Weights of a small mixture-of-experts language model, trained from scratch on English Wikipedia: 8 picks a token.
Below are experts of layer 6 (counted from 0) of a mixture-of-experts language model. Rows are named router (the router's row for the expert), gate (a neuron's input weights, with its number), up (a neuron's input weights, with its number) and show model dimensions 0-95. Each number is 128 + 24 x the weight over its row's rms, rounded and kept within 0 to 255. Numbers have three digits each.
Before each expert's rows: "gets" lists some tokens that make up at least twice as much of what it gets as of all text. This comes from a sample of Wikipedia text that the model never trained on. Tokens count by the router's weight.

# expert 54
gets: "-", "'", " P", " J", " G", " B"
router:135113133171094107133120111120139132123103131126112134116134154099167115134079135118135141098082162150157144165145168105140139162112121185068087103109098113111121110125155136124173153093091165082122146119149152105139119145131117167129127121094178139147127106123119089141147134089106093126
gate0:121143123126164131150103115115144150129088133129114149123111146144143155118075085136122146124139177128129115113162111134096170142084157132123098150135157106142129106098147151095112095118066140128118135122105160122103128072175100145089088105103142148108166114090123141111113154111163156158
up0:133144098094151084163163144173087104116143110151132108140105075117131093127153100119113135156122105159145117137120135143168126111167119100106156092100134201107131155146133118116122142125161127132139142140135150132122124101076138111168164162147119139109112141114137142112140086114138100113
gate1:173096103122130097094073145160143114141126124102116088090138114147125121105138140116148138107091157130127117085151139128071099140106109171141132133124130134106156140118107124117155102127142138088116123118110100136149146114163094157137102171068135131149138099166157091109100078177126107126
up1:151114137140135084099125103168101079091126136094110078114122134131132136141132128134135116102129156144113121098138120125091096153132126164164139115129116098109149152100118132097129104123108150076134104137147134138148118127116093142114068119076111180132111120151145074135103062166143115124
gate2:155139117153156154142089128118136110156190144124126126150136100126137125123082096121172098129091101127147140144117131144143113124122203138131153129120107153128147170133096132080157151151113192089121139131139161150141132153161150148140131115145147122127141136129130115148159163165074146147
up2:164132122140141137108110114153173092160146117135158102119124097100099132181124133061135139056139113123149075142095153147143109106111159110103115104120167104150136107140117132147153172099153162171105114094111138150155102146168126169128116123157124088138119121112174132145148131129125170094
gate3:194132102196129125127145132133178073130128110108147156121128141113102082126137093084125135143167123173124121164126101154146138104130145136075078133145114106118100114114156153118170146128101156092135113089142132100117159114129126115120100131094129104118122102099152130141138122121133165140
up3:161142122166123129123131134128151093074138102123122164106091137126125117115139065080113143123130099168126116154165102132129153110139137143124115110136151110116090123099155133098175149143113146153125134118141135109137177139139168096106094112089110094110118109131133153139118110108133159142
gate4:153134151171112126148161130121163117124168083134106137090171102158107097088162140128111144132100128144159165179107118125095131166161120077101107133111119119114111116077134145132154145129130169086120120120126125098150178125088148124130126139124122134104140113146139095123154134172125117128
up4:128149099150116152109113089117100078138089165130171086184144129111153165145128127169183146112127119111163134109127154121134148145099128128143114145166120163136133152143145126103116085125120126069113160148134141166107139162162164110151138108153149121197111095131112138161165127075145114118
gate5:129134134154118119126118089086166113144113138121119121156098098125182132151117130135144177143138141112092187143149115145106148128136131113130129123137102115094129161116122076130148104149117150116098154129139103124148113166134170136143142144113135182119106119135137133155112071095107110150
up5:105098139112129164144118159156144096086156141161104134112116162149088167111082105145136132103112128143171100119114150107120152134098146131137120140085140108084154183101107104091126143078156133079122118119121155175128142109144103131125079140081138111106119161125127122087157162162138179104
gate6:136130131114096116127111107153066087082136097139124154120138157157088108139116175125124172135103161097088134142152165146130139152142127128139133145122124119135094138131098122122161126141114172118111123091147121127130149191168145142145092094068154153139112112105097124131111129148110180126
up6:099125122123103124106101114159127119172106110099152116135128141130173145101179185142100138166135105120099122105122142135160136151090089141117087117161118158169081159135123112139123153152134161136117117094139127114135141134143180154138150112124071129152108130093164144133129094070142113111
gate7:127131133119107143118204122144117146146120134111138090112113147157172105111146100083118107100177130135136159147113120137141141066170147142189090110133124161136121114130127106154132160122129130123147160179153107143124135145132146106115117119112170104160074147123139131147125142110136128105
up7:133086117151101132122053133132145122155132114164103155171190104103089130115117137170161116170100107147115141138172131155137100165127128135061120114097116099109098133129100143117118107114099118096104092110110157093128154111109120153136119123142123161127146151145118143139129125155150106138
gate8:096145140108139155126148096108144132084095067128092114154083154114147147106132131142112153115093131131158139136135112142151145160100112115116104122174091084146113181155182159124119084139098144138159136158151196110101150118120121097134157131091137143129131121150117129127122133167133171157
up8:118157160107097121120089094145089145132123121153131146172111134110176139098110117135122110121127143135153139121089159113133152162126077164090172104158106103151126160138133131131080131098102114093097159142091163123084167157083100069123129132129167118169147143095134141137117148115132121127
gate9:111122144137166131091117137126151163135128123130097113106136167113166118153148114117116130146115128104148131136176124141156091117080149146193126127123149152133101147140144149076107114119151124122090131101119136162156113118109140139121105164157123137110154113117085147145126099141110140167
up9:130090160125125140125118133162111132148095128133193132147140094069133140122174131108143148118096091121144114147132142131106114122151122105139105150197106110141136081150129125163173088139128125108133108129114152111144157133146122099118135079134097095085151135153102164115099130078095145120

# expert 19
gets: "\n", ".", ").", "\".", ".\"", " =="
router:133079143178115168106149139141116132140090125116177105118153117137157117141097141181111129124127179126162154154099152139139112131097153146111108089102103155136143119126133160142131132101139140123155140158095137109141104093160116137153113088147143128119124117135100079107191202115122114134
gate0:128160095120115135147074118111142106151094182122136124150146075086118080122143116175135133166164125132136127131110141115125139132111112141135159128172082148102146141116142158136145122121103112142124139124136125101083126102155122167121157117123106104112112105128148158135122164119122109137
up0:124153125131104161139109132124116130147133158150149135118120121090145093068141114129121126166142164126123142142082125076150145141131114146099152136169157139122100138151109163144164121142099119142133149161145142064119171084134124142153171139091125144133116103140111148122112096129152136089
gate1:131164157125136112123150094133108165149108065153153084141135093153148180108110122113105141075117101106121138185109103124166154085123118166131123149138115150170128161143156137133116150143096107144112174147119132111120102076103114150092136117161116126159107148164110125187139126108155158105
up1:127100168162141148125129118154159154166152120146143086130120127195133160118119144133128134133119078106108106133093146110104136075145123111105114192084132160133143106201138111119155138109074148119130096149129094131147131133148150159094176146150116147143162142177140092103140142132131130115
gate2:104132147157131135131155122119093137186123159110111101128110128164120161128136133138118155139132157159151122138109161114136127140109170099114128148087095082130144137130107136138093121140113154124106126147088142129153142122098135109118151143120086134131147160197088094148134160139106110148
up2:121094127152136103182127148107091150113116072109139105129176120131116139124148114170148137126116142152126166127130177124130091125106148136121135135147150083173118128109127130137107096145079141100154137135091105130144135148098150152133108056099077082142131172181091174128114151124114108168
gate3:088182129163112171117149088145152157120133140099160164087096120095124102122086120110096102144124167126106121147109092136113118094137114115139106122094134111131106117123120144141116130138128118099141141146169116132136131134062099121131122119128135119107129131111136064108119127118092109087
up3:140162154125098126164141132152107101136130176169149129111127136132119143132144102119142173122128152154149132137078130151058115129186147122140140090083116161159112108111083135140105124111101076113149113147127117136161120081147128135106175136171105162160104100124139161144109146119096129151
gate4:123145127111196147124132137121100107095084108122085120161135145109103135125108089097093099152147078150122107145102106118124137120122151147116134147064099145120083148102138111151140144156111136171137139131142148054115079129130131164147118102134129115156149109111131136143113144125117171142
up4:138116137106115118108124140122099089147128156087118124128138181129105123158151119103124077069126081106149144087108109123112147187136152184156115173069110124150086114137084148151126149188144122149138137087135167117134156135127135160085137103131132155138169130120167125118126099146131110137
gate5:136117133095116121124165171143111159139147151136131090147125141124133138153103099150105109116160142121134123126098158140102132095117123107130099148087143136112132134147173129120133142112096117144127113135169119169145102129145105147175113134106148088152144123136119153148091141112159173104
up5:115113149180153134162080095104144102117147108127130153165148124159164119107097121110143086126089106125150104150118131143109152118157146152135101096151142134127105128124128133147131120139126129134080086128114108096099115155170111144109103130131118106117089100093118112110081149145132132158
gate6:128147098111168107105097144126149144141105133109117128102094169113120105167136156146134138093137092130126112150144123151114172132119145176108137139129074143150093124103150115136096143112125133083094162090148126126117116168112100150132131113112186151132109183160142097118112126140135128099
up6:122156119155141103146125116111126155138094126116119134087119159129125133181109122163127111121106093136164118141141152160139193161140135111111139115133093125126113150125111145141058141092143140174175156130104109137137151140114134132138112180180120132111109102095121127164127171126132121107
gate7:171112127117140124068138133139148137111128149107093159091117152159114130149138096159117110118123149142116137078151138129118146123113123114115131124076127126137118146079149124142093132127104123153136093106140133145096172155134112134131103117170141149110142082131136093123091110123121103131
up7:120123141146110118090103154118159108108106095099157136081097106130093142161149108132126105090112152150081113130123145135128098105098119129122115112107156145154080155093139141145105128179170088156128139131150107101068158106122129135145081115148124140124133093125097124164071127115149121129
gate8:138111084123111112139120113142132146104159117142135133103128120104145151149092116145126145134138118115122119100126135165129104105116177185150097169159109159087100121116147104108147112155117073159140165121158137161124108123157132080160121097120112114143107111104143120155116108148116105127
up8:100128109126117078139143142151177132109129112117109165139111142094116143126096130148148138109140129153136137102165108140121158137113091121131175118135151166097136085119126149159120109139091124073117126140158071141102148127142142138095145151141086137123111108101164134158137093144147126127
gate9:137146138132117160143149144078132156151084135104153120128140102130102119133140161145112179088120086125169134124155135156092115124161174108173132074135148102147105120131134131177122115140114123110120137114115140103108107152135113146108130126193140165075140102114173112174137138133193086151
up9:103115114136135151149172168119153108147121181113113123087147083121109122153110129147137165147103161102167145092107144129098090126126140148172146097140083156131101115119124160140121083106102106140158117135136088133129123171077107140142134135149171132097151087109159100109141143105147121100

# expert 11
gets: "\n", ".", "==", ".\"", "\".", "|---|---|---|---"
router:124139147117097146117128132123115128120063104144169118141189130118161135122093134144115111075092191162135143147129134129128116135103136172108135112087093135111139121097129126149130138110150164135142162179087144086109094108137112119150111113147158131168162119105134115124184139140126123131
gate0:148153176125138127153107147135109155129113153118088165144105191137096150116093106156161149137118154124196096151145127188117089127142130151131125114117095130141123121166084158133097128133132135147129180096134092152138125139111117105136194123107131117111158144144121112114143112131135128109
up0:156163166091119124147131153145111147119102161102100173113121157145076162136133121150134118155150177099142120157095114131133118129134093120143115099137079091119152163134080121130105136133127125148122176103164133130122145172093172128118157134079084111167129101125150145104167123131154116124
gate1:125096128117111160122176130088126154106128101165157150129116127128103092162132110162134112085137118120133152098141124122113063152124137138156152144169133145115114161168159115083108085119112122110137083126133114174124129112125102156103119112156117137159161154135138148119130118136134105133
up1:157121167115095118108190126111143150132136070143121114143154131123092080156126152130132080123127117164128142050143109108118076107115151142141167136136107144136148134155135131113090125130168146150102115120103110125154080114132135120147098197131125147162162152092130121153131111157109147104
gate2:111142143125178137150114118114141167100131141180140143175109146153149134160145150160155155085107096122120164146108147106152087128082117152112169141169132161134144144109092151108116133118133091196120114152117129132132079103113166129149117159134128131134189113129104122133144098108138124137
up2:162095133133135123060138141119111141162096101089112121143144088113106173166099109147128109169111178146142128085122117127078181169151141115113128131111128096122105091108145123150134096140114150079122131103129115123142137124130112147085108048146131112117075171107125112136162158130093133172
gate3:115179159089092103093101149115116156146097117172151134152135079151168125221164115161116134090087113110132131139164133106143064131065131136145173106127124137163104176122147108138107129117155142152136105140134121088118115134124118102156079150135106146124165116109109134101102115126147113144
up3:132106109121152189135060174105122147116142147157151085118130070145131093115137138132090104070146123083113144107119138115136179134106139094118154086131152112155166143145161152120116149144065132193116124138131130131129126115114139077137138125117100127177167122118123131110110133123136131140
gate4:122141150129125110119121080120090102133083153135158142092150159098105134132109138124132141106124153126134118109103141133104117168146187173085139118054148144092119131136177131150094131103121103122155149091125128119127106118077139144107181132121164152107117096129157101141137136118112110123
up4:105139142139144111140123119151120095124098204109135145137075117132072133149108159113165093137131130143156127134154140105112102153112119152082141109074159099144110163128141131116094130137180140134154092139128124130114120102129091148086151096120181176105168140109137103151153128144131155115
gate5:135156119072111118113159097087112084083164131163070108115155116132119128150116096137086167068092125075168142114097125096115153149127132124128130146103107167135097133148113129118177133113133100141099114148078134145152110120076109079109151162162171122173141108091125162118159113157131088105
up5:103134143145109122122136058121141107140150152132160099100138093118167100165139132092160130104060133090117120143106154166171108152149138170142131155095150108124118126129132099170127157120139114124094143155132142150140109107107121129104126090120141121109101129121093125136162112121158138124
gate6:126128156091105130149093148139143118139113070171114115081132151144104118109123137111117104181130127158122141153125125178093139150106148101104116103096126108150131107140091085170126148142143150083067064132093121121112112093122108090132135132149179183144144139103164135090094141120162107118
up6:127107151152123121091090097118115081143176140125150169131126126129153110130130117084090156122124125114123158117112137128118169111131136114128112120111106144114177110100135098130123156137101112155096150144169126152121145144137152079087149156134114093140102089116130110140089124144136123093
gate7:139123146137174139117148149094129157156078082121142141125126111149158150084148094137100127112128128141157128118110133147181136118100134119126141121127152076060164125139113109130098132185119109141144135131146148136131101089161148152166093129172151114164119079140105127182167107096160132141
up7:154107107126085134113103137166151109124143153150113153141115141121123089210107134128146120150115096092137136149117130132139112137117116149156118133115120175180107160082177134146140094115110144110120110154131112117129124161117142114122158122128142132100127146129151098091094147132141100155
gate8:171138122157105099144117106103134085087101108153131138150179126126093142151125149109098085135168109156111164112114132170139079125089108114098172075145093139094145158130161143130140066159163128108172104077157158129119120151114123139138115096112124140167147140101133185127172111098133121150
up8:116128159170144110147166136117103115070118144160135111129112118109092168116126105138093098114148120162132106140141104158147135116127115135124149093083106156155129128100134071080155173161123120171151142177127128138155133130171146139117167121099169174159144133173121155128122097133164134109
gate9:163166113091139092112133087102149117116125133134117117131080168131113115165151123123138096136104088161126153173160089141149128136096164129128109136140132123128116156126140151105105123121118101153146123102141156097146129160112109125124129157113133084118075109104153078200137104139155128137
up9:109109176133134167162109156154126132136133130118124136105128078130121124115137149112139171121151171099134111034107189104125152145167099135110172098101134138135097112133108131160151133133105153100132131154123100142110115084115115132130128097177131182105151167112131146054109138125116102133